{"num_hidden_layers": 8, "hidden_size": 448, "n_experts": 16, "experts_per_token": 2, "d_expert": 272, "d_shared_expert": 0, "hidden_act": "swiglu", "moe_layers": [0, 1, 2, 3, 4, 5, 6, 7], "router_score": "softmax", "normalize_top_k": true, "routed_scale": 1.0, "balance_loss": 0.00296, "balance_bias": false, "router_z_loss": 0.001, "init_std_router": 0.0226, "lr_router": 0.000466, "num_attention_heads": 4, "num_key_value_heads": 4, "head_dim": 64, "vocab_size": 38403, "norm": "rmsnorm", "norm_place": "pre", "norm_eps": 1e-06, "positions": "rope", "rope_theta": 10000.0, "rope_fraction": 1.0, "qk_norm": false, "attn_scale": 0.125, "tie_word_embeddings": false, "parallel_block": false, "init": "normal", "init_std_qkv": 0.0174, "init_std_o": 0.0, "init_std_up": 0.0174, "init_std_down": 0.0, "optimizer": "adamw", "learning_rate": 0.000585, "lr_mult_o": 1.38, "beta1": 0.9, "beta2": 0.99, "lr_head": 0.00747, "warmup_steps": 323, "schedule": "wsd", "decay_fraction": 0.869, "decay_shape": "linear", "final_lr_fraction": 0.05, "batch_tokens": 32768, "max_seq_len": 512, "doc_mask": true, "train_tokens": 338700000, "max_steps": 10337, "dataset": "wikipedia_en"}
Below are experts of layer 3 (counted from 0) of a mixture-of-experts language model. Rows are named router (the router's row for the expert), down (a neuron's output weights, with its number) and show model dimensions 0-63. Each number is 128 + 32 x the weight over its row's rms, rounded and kept within 0 to 255.
Before each expert's rows: "comes before" lists some tokens at least twice as common just after its tokens as in all text. This comes from a sample of Wikipedia text that the model never trained on. Tokens count by the router's weight.

# expert 6
comes before: "-", "==", "The", " The", "===", "In"
router [142  87 177 154 209 153 163  54 144 102 130 158  79  84 118 107 141 152 106  92 139 152 103 172 100 132 139 107 130 144 153  95  80 113  63  82 103 127  63 128 176 116  98 150 157 120 102  70 135 119 109 169 178  95 139 167 118 110  89 109 147 188  62 145]
down0 [161 131 171 105 220 107  90 126 162 134 138 150 133  99 188 190 136 106 159 167  88 134 103 125 102  99 145 114 107 179 139 116  96 133 181 134 116 145 135 144 178 119 200 113  92 136 177 133 150 125 120  96  26  98  97 113 182 168 152 110 126 116 140 114]
down1 [136 122  95 160  62 152 135 148 116 159 151 107 107 163 123 163 136 144 168 147  82 184 100 120 147 144 136 134 137 132  93 128 133 112  54 157  90 120 147 132  75 103 132 194 151  59 200 129 117 133 133 120 148 146 128 128 111 105 120 154 118 143 112 166]
down2 [157 145 118 137 175 100 143 127 123 147 139 118 149 139  99 114 109  90  95 118 169 172  87 123  97 121 128  90 145 167 184 117 107 113  67 155 130  99 124  84 192 127 125 166 107 158  77 111 121 120 135  98 100 127 125 139 163 154 114 169 100 124 128 128]
down3 [104 149  86 152 163 199 184 116 193 171  94  64 200 159 129 144 159  75 159 110 155 132 118 123 117  98 175 179  84  95 132 130 177 154  99 107  95 115 133 110 144  79 139  97  50  87 127 161  90 166  90  86 173 150 131 105 174  74 105 111  94 167 103 129]
down4 [ 83 151 138 122 121 130 108 121 198 185  49 141 102 126 105 109 115  78 161  73 135 163 153 196 130 117 136 190 163  84 101 156 128  86 165 140  79 128 171 141  98 144 173 152 109 102 190 149 108 174  78 106 146 126 164 122 128 154 111 138 141 128 112  75]
down5 [ 75 133 108 132  31 141 134 219 120  91 137 175 110 201 170 188 156 171  89 120  66 130 109 135 147 122 111 149 127 102 132  88 155 135 127  92  90 133 128 154 132 136 105 125  78 110 158 137 122 143 147 140 134 127 157 246 110 176  88 111 121 102  79 123]
down6 [136 121  87 167  91 157 123  85 127 121 130 150 163 133 182 146 106 185 173 149 164 126 120 207 107 176  98 208 148 159 132 137  39 129  68 161 124 108 119 164  55  84 120 180  68 193 157 193 187 146 146 132 146 100 176 154 151 139 141 112 110  99 137 151]
down7 [131 168 169 121 101 162 162 195  35 122 159 123  82 135 210 125 108 142 187 100 138 119 101 113 137 140  88 116 151 136 100 127 140 127 146  88 145 151 160 129  71 169 139 199 134 135 190 154 162 185 113 134 111 131  63 103 136 103 127 160 120 148 135  65]
down8 [ 98 125 146  90 132 163  81 185  93 116  89 138 160  70 140 124 135 132 106 152 108 143  89 176 138 116 129 115 111  79 123 180 168 151 204 127  75  47 122 149 100  63 148 153  68 106 137 144  94 145  90 144 160 189  94  88 131 104 109 112 165 131 127 134]
down9 [120 145 105 106  72 159 145 139  89 112  53  67  50 162 115  74 119 165  93 137  88 100 113 161 174  84  92 157 139 119 112 118 176 128 144 142 188 180 134  74  96 142 136 112 126 103 174 123 115 125 105  93  74 126 150  84 170 113 104 134 102 128 170  80]
down10 [154  73 158 102 214 130 104  88  87 188 170 111 108  90 124  97 147 112 122 136 148 178 153 173 164 111 159  94 186 124  98 104  54  83 132 143 152 113 157 186 105 111 196 141 162 108 117 121 156 158 102  88 112  93 138 145 104 132 110 114 104 112 173 144]
down11 [178 136  92  97 172 157  76 125  86 104  77 235  85 128 140 105 115 145 140 195  92 123 166 145 176 167 134 168 125 155 122 177 103  75 118 117 187 185 191 162  98 103 131 154  54 155 132 134 125  92 103  81 131 127 136  80  89 161 106 132 144 103 178 152]
down12 [110 119 168 127 111 151 173 134 141  85 142  64 115 178 168 138  96 129 110 117 113 103 115 126 117  87 131 112 110  86 164 121 122 117 180 170 156 121 117  76 113 162 105 135 155 116 140 120 156 110 115 146 161 132  95 129 175  76 104 123  80 101 150 145]
down13 [130 133 131 103  33 111 156 145  93 169 113  76 136  63 163 124 128 139 116 181  63 181 195 142 194 109 170 133  99 181 118 138 113 175 147  86 154 153  94 167 116 127 168 144 151 108 141 109 108 112 157  29 176  97 167 153 152 104  84 115  72 144 121 177]
down14 [149 117 110  81 164  90 107 104  86   2 130 179  99 151 116  93 186  65 150 103 174 177  91 145 111 202 158 149 129 146  81 107 106 101 181 146 129 190 107 134 104 159 167  86 131 126 108 111 121 127 112  96 100 134 139 126 100 140 129  94 106  94 181 136]
down15 [147 160 119  91 120 128 141 108 114 143 135  96 172  92 143 117 129  93 156 105 121 124  84 107 102 203 152 109 106 124 113  96 124 145 119 158 181 126  58  93 187 121 123 156 148 173 109 140 143 152 123 146 154 154  95  66 148 117 146 103 144  93  75 128]
down16 [140 108 195 146 255 144 157 117 116  82  89  78 135 127 125 129 134  88 171 132 152 139 143 137 150 116 130 139 120 124 119 190 104  87  94 148 115 145  88  84  99 143 101 134 122 140 142 130 141 112 150  79  51 115 173 175 117 131 133 144 136 162 157 193]
down17 [143 139 117  77 200 115 118 128 122  85 116  82 155 138 103 129 150 161 177 100 169  80 126 109 146 158 155  89  72 119 129 162 100 106 174 166  71  86 133 108 140 142  53 136  92 141 120 157 153 158 169 157 173 242 132 132  96  83  94 144 142 116 131 164]
down18 [139  92  88 178  68 159 160 178 137 100 173  88 122  46 120 174 128 143 150  91  94 108  59 137 169 145 111 139 160  79 164 165 174 138 131  41 139  79 101 109 148 141  87 158 143 156 124 133 135 189 147 153 155  83 143 144 146 170 108 139  60 108  99 141]
down19 [121 117 149 159 156 130  75 151  98 125 137 148 140  87  97 148  48 104 113 177 114 168 124 188 154 194 142 102 134 104 117 135 143 151 103 147  88 134 142  78 139 149 126  92  92  79 123 124 120  91 135 154 100 106 185 143 155 148 120  89 128 116  96 148]
down20 [104 165  97  95 118 140 157  98 149 122 145 112 153 132 123 115 105 128 118 169  92 183 141 189 121 123 153 111 176 127 134 147 206 156  82  76  98  96 179  87 118 159  94  85 118  67 198  80 104  90 146 176 121  91 106 119 131 169 141 139 111 118 127  59]
down21 [157 127  94 173  89  88 106  82  94 117 105 134 149  67 147  62 110 112 162  70 137 133  65  66 104 127 129  91 102 143 202  51 131 100 130 119 112 174 136 165 115 154 198 144 140 156 101 115  97 172 124 142  65 167 146 119 161 123  80 172 164 181 197 131]
down22 [127  96 118  51 192  83 158 148  89 124 108  73 125 146  91 117 119  90 135 107 141 127 122 137 129 103 142 137 125 156 134 129 154 141 136 152 168  42 143 148 112 124 108 185  99 123  71 127  78 142 117 116  78 130  88 112 118 170  97  66 106 142  68 169]
down23 [106 148 115 129  80 116 159 102  97 146 100 152  65 125 124  80 169 139 119  91 120 114 138  98 101 124  62 146 116  62 151  92  88 138 102 117 135 156 114  87 142 147 148  93  69 170 163 173 115 147  91 115 122 147 126 125 110 138 130 142 141 117 104 132]
down24 [128 161 148 114  73 173 118 148 129 159 176 150 145 110 120 126 235 160 116 109  97 154 131  68 148 140 110 163 100 124  99 166  93  83 187 157  74 145 135 108 121 111 107 120  52 166 134 121  94 142  99 151 174 157  97 142  99 118  95  87 131 122 103 109]
down25 [151 145 119  93 127 110 153 159 191 103 173 160 136 162 102 120 186 123 170 158 106 134 132 155  75 163 178 101 146 108 148 136 127 133 150 110 123 122 140 157 151 117 141  93  84 148 145  91 118 114 105  95 139 135 162 151 104 132  83 165 122 115 123 145]
down26 [108 116  74 116 123 171 171 111 166  72 169  69 140 170  88 167 113 120  97 119 126  93 158 110  86  87  80 131 141 195  98 110 186 203  47  89 132 155 144 121 104 143 144 150 125 132 151 151  99 134 148 164 132 126 149 109 142 110 128  87 134  80 140 121]
down27 [ 78 156 117 122 166 122  87 119  96 128 103 152 115 172 142  97  96 143 137 140 104 173 117  84  98  94 159 138 182 134 138 103 117 159 194 194 139 175 132 171 124 124 120 140 120 149 151 143 165 141 184 148 159  70 165  60 158 133 120 144 118 116 119 189]
down28 [184 125 139 158  67  78 174 177 193 165 113 111 144 219 125 116 136 126 108 154  87 154 127 161 166 160 149 167 102 137 147  91 167 145  84 134 145 117 139 118  95 105 108 130 170 136 125  77 122 123 101  53 199 143 106 108 126 153  87  94 101 113 162 139]
down29 [132 130 127 134 136 124 124 127  88 152 116 178 112 145 185 125 109 118 147  84 177  96 104 147 149 141  87 105 155 128 174  79 119 131 155 106 155 146  58 112 104 128 144 117 144 155  46  99 129 149 100 124 145  98 166  91  78 187 152 146 112 193 147 133]
down30 [155 180 130 144  92 134 153 158 123  69 154 185  99 109 100 178 185 136 182 129  82 143  95 163 143 119  83 141  94 169  92 126 137 127 117 136 174  95 175  82 134 139 142  74 145 139 158  27  96  95 158 168 144 144 118 164 138  50 151 100 129 140 114 115]
down31 [184  92 114 125 115 132 155 119 151  75 110  99 142 116 121 143 152 179 187 171 117 124 106 169 162 172 100 132 119 138 124 114  90 121 130 155  93 141  94  74 127 173 146 122 138 129 127 170 147 100 145 153 146 102  78 112  84 176 181 111 143 147 146 136]
down32 [167 131 142  95 209  83 141  99 142 101 121 146 158  97 100  90 126 129  97 107 165 157 147 155 136 126 125 132 124 144 171 102  93 161 177 180 155 110 156 113 127 166 142 128 151 117  97 172 154 114 192 109 135 124 182 166 157 129  88  81 135 109 129 149]

# expert 10
comes before: ",", "\n", ".", " and", ".\n\n", " in"
router [117  98 149 144 198 152 116 123 119 139  83 139 103 115 156 134  99 137 133 125 103 126 133 150  76 137 123 110 141 125 164 152 109 138 128 118 124 110  47 182 175 146 123 150 124 126  82  87 162 168 115 159 195 137 105 124 124 107 147  92 130 152 131 103]
down0 [140 160 157  88 223 149  48 124 158 146 125 144 118 108 131 161 169 129 185 188 104 116 147 127 118 131 157 167 121 204 152 137  79 141 145 152 113 114 145  98 155 113 126 106  81 112 193  96 175  95 111 120   0 129 118 118 156 170 142 143 150  81 132 120]
down1 [ 97  92 147 148  80 122 138 123 125 138 135 100 126 118 120 112 118 122 174 135  96 122 114 132 102 121 122 184 131 133 112 158 156 103 102 124  95  59 152 153 116 129 158 120 194 150 151 175  97 109 140  95 227 155  87  69  92 146 161 107  67 104  91 109]
down2 [145 123 120 134 138 117 142  41  97 138  95 150 135 162 203  87 125 108 113  43 161 131 119 120  86 105 136 131 161 102 187 103 119 117 110 121 117 122 147 155 134 125  93 153 140 149 100 136 121 193 100 108  85 163 110 152  92 178  98 129 168 148 173 198]
down3 [127 157  99 124 123 131 195  52 190 154  90 108  96 139 168 150 185 111 146 128 162 115 125 171 100 130 135 148 124 114  86 122 142 149 158 126 140 118 123 116 105 105 140 106  98 127 154 138 129 165 104 126 124 121 128 116 165 131  79 199  64 151 154 145]
down4 [ 88 163 113  85 111 100 126 139 198 118  32 101 125  87  76 199 116 105 167 119 170 145  94 127 144 184 155 160 168  95  81 107 125  98 165 109 161 136 150 158  52 227 118 116 106  95 172 130 141 133  75 165 209 128 190 122  96 144 129 111 131 128 117 102]
down5 [104 147 120 128  45 168 173 189 128 118 106 152 135 223 134 195 197 167  80 100 130 175 152 132 117 121 118 139 111  98 120  85 172 107 112  99  71 126 132 121 208 124 168 108  68  96 142 128 129 138 112 154 146 134 128 190  87 144 110 162 176 114 139 113]
down6 [122 127 141 143 139 149 154 117 189 142 109 163 135  62 176 115 154 137 128 196 152 107  89 173 110 196 117 182 147 102 127 122  98 108  66 156 181 121 140 162  99 118 122 123 112 131 167 141 149 111 154 144 177  69 201  87 127 150 131  89 119 119 189  98]
down7 [142 143 167 134 127 180 179 165  66 128 155 146  81 167 202  94 120 143 194 115 120 155 130  97 157  68 153 102  90 137 100 156 115  93  99 132 138 139 127 104 113 196 164 166 120 159 178 120 155 127  97  73  79 148 108  80 123 102  98 148 115  81 151 170]
down8 [115 155 121 165 111 171 145 194 109  80  85 155 151  39  60 148 128 122 119 165  90  66 148 186 108 147 104 106  92  99 118 118 146 125 199 137  77  90 135 118 125  99 134 170  94 159 163 158 127 109 134 109 144  97  97 108 123 118 103 134 148 139 137 148]
down9 [ 71 136 121 104   0 152 163 113 129 128 101 124  70 106  93  66 107 147 102 140 114 133 106 170 119 122 146 146 109  65 114 100 154 123 138 112 163 195  86  83 122 161 130 115 149  92 168 130 127 144 149 130  56 136 196 101 155 126 135 111 130 136 118 102]
down10 [178  96 156 131 197  93 144 131 133 109 158 168 109  78 101 131 130 115 102 166 149 109 159 154 159  88 202 111 172 109 105 109  95 132 157 113 126 147 151 128  68 118 148 103 151 109 134 161 168 132 189  72 142 131  95  88 104  78  70 155 131 127 165 147]
down11 [146 116 110  70 205 132  83 107 105  99 153 150 114 168 133 114 138 158 101 141  89 165 174 136 174 156 152 177 141 193 144 146  75 125 168  96 153 158 166  96 130 112 135 126  65 148 123 105 132 135 140 122  82 133 193 152 143 178 130 109 114  83 157 121]
down12 [127 109 142 106  99 114 194 102  97 115 154 129 114 154 141 107  95 132 163 126 130 100  59  74 136  90 153 119 106  92  95  94 122 109 123 173 134 160 136  58 111 197 163 117 182 147  94  86 189  91 144 137  81  92 108 128 153 113 114  91  83  96 153 171]
down13 [ 81 135 163 112  36 126 178 116 136 193 101  36 168  88 102 121 161 125 137  96 136  98 153 164 185 141 135 177 100 122 114 137 149 138 126 115 137  92 156 141  98 135 148  95 160 121 141 130 148 127 143 125 156  77 113 103 132  89  94 120  95 185 153 110]
down14 [161 119 136  88 169  99 114  82 108  76 134 143 124 143 110  91 149 110 131 144 148 166 163 134 132 208 143 133 186 171 140  86 164 138 146 135 139 121  92 174 121 153 138 118 136 121 160 154 177 127 134  87 130 186 165  84  72 142 131 115 113 122 158 158]
down15 [ 84 132  69 132 155 108  91  29  29 135 141 133 214  80 175 146 107 146 141 115 114 141 106 105  39 135  52 168 138 142 152 137 169 142 114 108 147 107 123 119 179 100 163 160  98 175  76 139  92 155 163 122 141 145 103  55 165 132 187 122 177 119  77  79]
down16 [150 108 120 131 255  87 166 108 134  93 102 142 122 124 209 149  88 106 115 201 108 168 134 117 144 155  96 118  95 161 148 168  72 115 109 162  89 126 143  89  87 147 116 127 134 141 153  94 160 155 147 128  36  89 135 148 141 140 139 138 177 160 101 191]
down17 [124 144  83  63 192 115 101 181 176  83 128  89 139  98  94  99 135 123 124 110 144 128 126 137 126 153 141  86 102 134 117 198 146 121 142 119 146  85 103 107 131 114 106  99 116 142 151 138 174 147 173 153 237 166 164 142 138  98 126 147 109 149  73 105]
down18 [160  60  50 225 122 110 110 193 136  57 157 137 163 112 150 111 144 105 168 107 115 110  82 117 138 154 100 148 141 163 147 181 143 112 148  55 133 100 117 111  98 135 105 152 148 159 167 126 129 153 106 124 227 153 128 138 158 177 125  84 112 136 200 139]
down19 [ 93  99 188 157 127 157  76  97 133 153 147 104 161 112 126 146  83 162 133 201 126 131 112 146 127 154 105  84 171 150 103 181 117  95  79 102 102 137 120 100 123 127 133  82  59  76 129 100 176 137 176  87 132 165 132 103 140 128 101  94  91  79  68  89]
down20 [111  96 145 141 145 133 135 133 202 150 166 135 173 114 155 148  80 148 111 126  88 147 162 191 192  67 163 108 100 168 158 122 156 167 146 138 114 118 155 164  53 152 126 104 122  88 161  75 115 138 125 138 133  93 101  94  70 115 100 152  94 185 128 116]
down21 [109 133  85 186 124 116 161  59 163 146  87 125  77  97 162 109 149 139 161 113 149  76  83  99 112 159 145 110 124 150 132  85 127 184 143 181 104 205 111 168 119 156 157 141 124 150 127 112 132 160 126 168  78 140 179 128 166 157  93 174 145 143 127 153]
down22 [112  95 128  37 207  30 176 129 142 181 123  89 151 151  89 117 160 123 127 107 115 175 143 115  65 182 174 143  56 157 114 140 130 138 131 186 159 137 106 144 122 185 148 114  90 175 135 136 125 108 137  96  72 107  63 129 120 133  81 140 161 155 103 100]
down23 [111 117 108 108 147  99 140 165 134 126 124 163  38 140 110 105  91 133 106 122  95 104  85  91 117  95  84 141  86 141 145  80  83  83 140 105 134 157 106  75  54 107 134 126 163 144 103 151 104 176  97 131 126 170 120 120 141 134 111 147 101 110 113 112]
down24 [143 169 158 159  48 129  79 149 142 140 115 179 131  99 138 124 175 121 102 156  91 152  99  64 114 134 137 173  78 112 117 132  86  81 139 114  91 142 117 119 105 128 149  94  75 109 112 120 122 130 138 130 255 113  72 146 131 139 129 121 126 152 130  80]
down25 [162 119 137  89 174 135 153 127 129  85 162 132 195 169  78 109 156 100 146 151 110 128 118 151 117 160 155  87 122 163 136 135 111 184 141 120 111  86 202  99 184 141  96 150  76 137 131  86 149  95 119  96 115  91 141 157 127  89 127 106 101 184  78 117]
down26 [117 117  65  75 145 134 118  95 133 115 154  71 167 117 118 125  96 120 107 106  94 172 211  98 138 144 118  66 134 181 132 101 170 102  95  79 153 111 172  91 177 108 169 158 180 113 175  97 100 188 154 129 181 147 148 114 155 121  70 104 146 126 149 153]
down27 [111 182 100 118 151 132 106 163 124  73 136 126  86 178 173  81 155 134 132 139  62 107 103  98  87 168 132  96 124 181 120 142  88  82 151 200 144 134 164 153 174 156 161 187 141  49 110 142 148  82 189 124 115  54 150  85 161 187 123 127 136 156 113 141]
down28 [164  98 129 146  73  99  90 187 155 118 136  84 124 189  62 121 133 164 135  93 117 112 129 134 173 126 137 185 133  74 148 127 118 161 117  81 130 128 137 120  56 135 137 102 156 141 153  64 136 119 151  89 211 133 167 115 130 173  97 106 120 147 122 120]
down29 [152 135 157 175 184 108 129 120 115 150 162 166 141 110 121 126  95 113 123  92 140  84 108 143 159 156 108 150 145 140 157 109 174 115 206 138 157 186 109  69 100 156 173  82 138 150  93 127 102 148  74 157 154 117 168  84 132 135  62 111  46 164 143 112]
down30 [132 127 170 137 114 165 155 152 145 108 121 192  62 106 133 158 128 192 174 125 109 132  87  97 123 110 129 179 115 108  99 191 163 142 107  99 181 119 142  74 159 169 165 118 117 109 163  54 100  92 115 165 106  92 109 139  78 113 141 173 126 139  96 135]
down31 [193 112 121 142  77  63 154 136 177 133 162  97 148 131  94 177 132 125 142 123  94 141 136 163 124  91 103 107 154  77 149 114  93  98  82 176 144 161  94  82  73 144 119 153  89 117 106 152 101 141  66 123 150  90  46  86 113 130 217 153 133 152 134 151]
down32 [137  98 122 121 255  89 195  79 128 130 127 131 152 107 128 101 135 136  98 117 200 132 136 130  86 109 148  96 156 161 139  88 129 212 154 120 180  96 169 140 100 139 131  60 162 138  95 185 119  95 149 103 110 166 146 118  68 112 100 133  94  93 119 161]

# expert 4
comes before: " ", "0", "o", "a", "i", "u"
router [166 131 188 166 175 165  87 149 144 134 113 160 101 141 147 116 140 181  87  86  57 138 146 213 114  70 122  78  99 117 128 113 105 125 135  72 120 101  52 198 152 200  65 109 124 127 106 142 163 188 154 154 255 162  96 128 106  98 166  70 142 163  79 112]
down0 [143 127 159  70 221 145  67 140 147  61 117 158 131 133 163 152 123 142  99 162 110 146 136 144 106 164 137 116 170  60 170 144 116  99 130 155  87 127 125 123 194  78 124 141 115 151 143 132 153 139 133 131  29 132 123 104 126 147 124  54 150 136 127 103]
down1 [115 106 152  75  71 159 126  79  96 142 173 168 128 104 157 106 127 120 144 132 114 137 151  99 134 117 106 166  98 106 141 120 155 133  86 130  79 137 175  92  87  95 127 154 191  67 185  96 123  97 165 132 187 120 119  81 124 140 180 113 115  91 130 155]
down2 [129 115  93 140 195 101 108  98 119 177 108 133 140 146 192  48 137  87 108 110 117 116  87 126 131 131 182 141 113  86 158 116  94 138 106 135 126  94  89 117 157  68 114 122 188 166 108 120 143 181 140 108  91  91 121 161 133 136 126 134 120 102  94 193]
down3 [ 93  99  94 126  95 198 241 117 124 165  41 121  98  90 122 128 158  17 167  79 179  92 117 146  77 133 167 150 111 141 148 107 174 156 178 159 118 134 126 119 127 120 137 122  86 110  98 157 104 147 119  69 160 120 100 132 172 111  87  84  75 132 126 131]
down4 [ 77 125 137 114 167 117 151 136 180 119  75 130 135 130  92 134 114 145 152 128 124 149 137  90 134 106  85 155 109 100 135 176 175 151 155 127 162 126 189 126 147 179 145 110 113 123 168 149 117 107  83 142 188 157 207 127 106 134 120 112 118 105 160  61]
down5 [ 39 160  93 111  60 151 131 152 119 104  65 149  86 194 129 120 126 147  87 145 135 124 160 163 126 150 128 115  83 155 147  65 168 118 106 102  93 181 155 135 155 150 166 174  74 130 153 114 131 124 136 113 146 131 110 216 127 147 115 144 145  93 102  94]
down6 [171 133 121 100  88 176 132  88 190 120  66 150 156  97 195 163 137 133 144 148 157  99 153 160 118 183  99 131 105 168 136 111  62 170  82 118  87  88 123 127  89  69 110 154 126 126 125 168 195  95 137 121 123  87 195 120 117 136  92 134  79 127 180 130]
down7 [118 194 141 138 120 191 177 134  68  85 147 159 140 133 194  99  91 160 147 131 153 152  78 129 192 148 172 113 120 112 128 140 120 155 125 113 133 136 137  95  72 130 138 168 143  82 192 142 208 130 150  92 134 139 129  80 149 131 109 151 147 106 150 140]
down8 [123 158 143 123  87 164 133 149 131  88 118 182 154  81 101 149 108  77 115 174 115 110 113 195 104 121  87 132 116 133 156 149 151 126 146 153 116 110 151  99 134 117 113 138  96 128 165 164 136 141  99 113 139 139 108  95 116 151 172 196 156 126 139 147]
down9 [104 132 117 149   0 123 130 168 114 127 119 106 103 121 159  82 108 135 126 111 137 128 138 168 173 131 106 116 125  92 126 108 138 102 109 147 159 178 129  88 112 143 140 142  65  66 170 116 124 118 113 120  88 122 155 121 134  96 128 160 180 117 109 144]
down10 [188 127 166 154 134  78 174 115 128 163 160 142 137 102 160  97 143 111 106 147 135 154 122 134 186  81 133 110 131  74 132 108 129  97 157 165 175 103 177 133  96 120 185 151 143 127  71 120 158 134 173 124 181 142 132 111 115  99  91 132 115 144 205 144]
down11 [155 119  99 119 207 152  79 119  91  35 109 150 109 143 163 107 142 125 122 158 108 127 148 112 159 181 190 143 138 166 125 132  64  90 134  93 160 108 171 102  99  78 152 159  98 130 137 167 127 201 158 148 129 128 155 108 152 163  87 128 132 104 149 153]
down12 [ 89 122 174 170 152 189 130 123 115 110 107  97 120 189 149 123 108 153  99  95 149 145 117 112 112  97 112 132 123 123 116  98  93  91 121 164 157 186 137 138 101 184 174  97 132 169 133  81 139 114  99 112 119  86  99 150 149 130 128  60 101 110 127 131]
down13 [102  99 164 151  16  92 130 149  93 129 136  57 138 123  97 115 111 117  94 109 157 132 163 140 212 173 168 156 114 150 166 102 174 132  73  95 159  45 147 170 116  85 146 134 122 111 111 121  87 122 156 138 170 109 163 114 126 121 134 126 122 118  95 122]
down14 [135 160 132 120 145  89  99 115  56 121 123 144 105 107  95  85 148  45 114 102 163 211 147 112 108 196 141 160 105 116  87 154 147 124 163 138  86 186 114 115 117  76  77 111 183 117 149 137 151 148  88 105 152 230 136  98 185 176 120 125 133 130 169  83]
down15 [102 162 108  55 148 116 100 156  91 157 159 114 200  91 130 125  96 125 113  89  70 159 114 105  59  71  56 151 117 104 134 133 169 116  87  95 165 153 119 163 121 117 107 154  80 151  64 105  58 102 109 152 123 151 181  86 161 117 172 112 177 116  64  74]
down16 [150 120 150  99 255 138 135 112 128 129  94 144 120 107 151  71 129 126 134 134 168 162 115 152 213 139  45 150  57 164 139 174  73  97  97 158 130 171 176 115 128 114  94 109 132 103 118  95 143 144 131  85   0 140 177 134 124 127 125 168 157 124 170 118]
down17 [119 170 104  94 172 124 126 125 123  98  87 148 159  86 103  87 135 135 116 150 153 129 113 183 150 131  97 113  90 122 122 159 113 123 162 138 150 168 144 132 212 167 125 108  82 164 110 167 192 113 155 172 174 165 145 123 115 110 140 117 133 161 143 145]
down18 [210 123  68 164  42 171  84 197 148 127 179 127 133 116 165 138 113  88 132  98 125 164  24 113 167 119 168 116 158 154 122 121 127  96 151  47 147 127 102 143 133 146 154 132 151 120 126 150 198 135 101 145 135  97 118 125 156 194 118 135  77 130 187 110]
down19 [137 133 117  94 192 139 114 143  68 114 152  94 130 105 161 124 111 158 132 212 130 144 147 190 189 116 118 105 124 140 141 192  90 141  82 170  92 124 117  98 151 160  67  66 142 114  97 105  93 143 109 119 122 179  92 100 164 156 122 128 120  97  66 116]
down20 [115 150 139 112 176 120 194 140 202 103 128 118 174 124 113 128  93 117  88 184  55 100 128 150 169 127 177  93 110 152 156  65 136 139 132 146 138  80 200 135  78 152 120  86 144 160 185 112 123 121 131 133 126 122 101  72 108  88 161  73 106 170 117 138]
down21 [137  82 122 183  46 146 126 113 121 103  35 125  97 124 126 114 176  89 158  60 129  75  97  69 149 145 100 173 104 153 146 101 130 188  98 128  64 178 120 132  98 151 168 134 128 116 116 162 146 132 159  89  56 103 167 115 108 100  81 185 167 143 135 140]
down22 [156 105 120  94 206 101 101 132  92 147 104 132 109 116 109 120 182 117 154 125 119 137 111 135 104 119 150 141  86 170 102 127 213  85 167 146 147  98 120 110 104 189  65 183  83 136 106 164  99 162  99 120  39 130  98 123  95 160 121  98 162 127 123 123]
down23 [ 92 118 155 146 101  77 104 139 159 120  87 110  91 125  59 130 114  82 125 113 157 124  73  82 138  97  63 174 141 148 134 115 159 109  95 139 118 119  95  68  85 107 127 154 148 124 152 130  93 175  79 130  65 107 120 164 135 106 165 116 105  55 129 118]
down24 [161 151 161 125 100 181 101 129 158 118 103 148 143 136 125 145 168 166 102 117  82 138  79  81 160  92 145 145 130 140 163 134 145  92 185 118 112 195  75  79 182 137 117  71  44 149 178 146  70 159  77 165 230 171 101 158  98 141  65 153 154 152 160 128]
down25 [152 155 119  81 180  78 103 130 175 137 139 160 168 129 129 139 195 129 153 165  93 109 147 107 113 142 186  98 124 190 139 148 106 162 147 136  78 132 128 102 145 113  97 157  91 146 187 109 150  92 200  76 157 138 139 141 140 104 136 108 126  95 148 130]
down26 [ 81 144 114 119 129 108 125 142 157  96 138  46 155 162 117 150 152  89 126  50 120 174 137 120 114 134  78 134 143 179 146  50 151 138  52  49 137 106 165  82 109 133 156 126  90 125 118 116 145 164 153 191 181  99 167 153 103  77 124 108 156 115 169 139]
down27 [139 174 117 155 183 134  85 134 130  93 142 144  99 158 174 131 122  89 117 157  70 147  98 152 143 116 142 126 109 117 127 144 159 146 114 161 112  86  94 128 160 154 160 160 146  76 134 162 167  94 166 170  96 110 130 142 168 149 123 138  98 138  67 187]
down28 [109  92 136 120   0 143 125 135 165 107 175 100 129 248 130 154 129  96 130 193 120 131 151 148 175 161 132 172 125  65 121 124 141 137 178 128 111 135 113 145 141 107 145 119 167 105 156  48 106  88 105 104 237  85  85 124 128 158 112  99 129  90  96  93]
down29 [178 125 159 147 193  90 124 155  95 138 134 150 140 110 148 146 143  55 149 104 158  93 153 163 159 148 128 160 144 166 153 178 154  85 115 192 146 168 120 127 100  81 179 148 164 123 161 126  97 148  96 127 178 164 149 101 164 157 117 151  52 155 145  89]
down30 [157  99 150 107 115 163 155 148 143  93 199 227  90 111 158 164 142 162 127 143  92 124  94  83 139 171 111 129 112 139  84 175 116 143 109  95 128 138 143  96 182 134 145 129 144 143 167  42 126 130 152 162 113 112 127 164 161 118 121 137 135 144  91 112]
down31 [145  94 108 135 103  70 144 138 123 110 107 136 113 103 146 130 118 141 174 105 124 154 130 177  55  90 161 123 148  79 143 139  84  94  93 146 146 179  73  22 158 163 120 123 124  72  69 163 168 181  64  93 102  99  97  94  66 127 131  96 119 143 168 101]
down32 [135 138 153 108 246  82 150  65 132 161 173  80 178 123 122 110 151 151 113 131 195 126 174 138 100  98 105 121 111  97  79  86 110 166 170 129 145 110 183 145 106 112  76  77 163 169 123 128 133 149 167  55 113 125 176 140 152 127  84 137 101 114 133 157]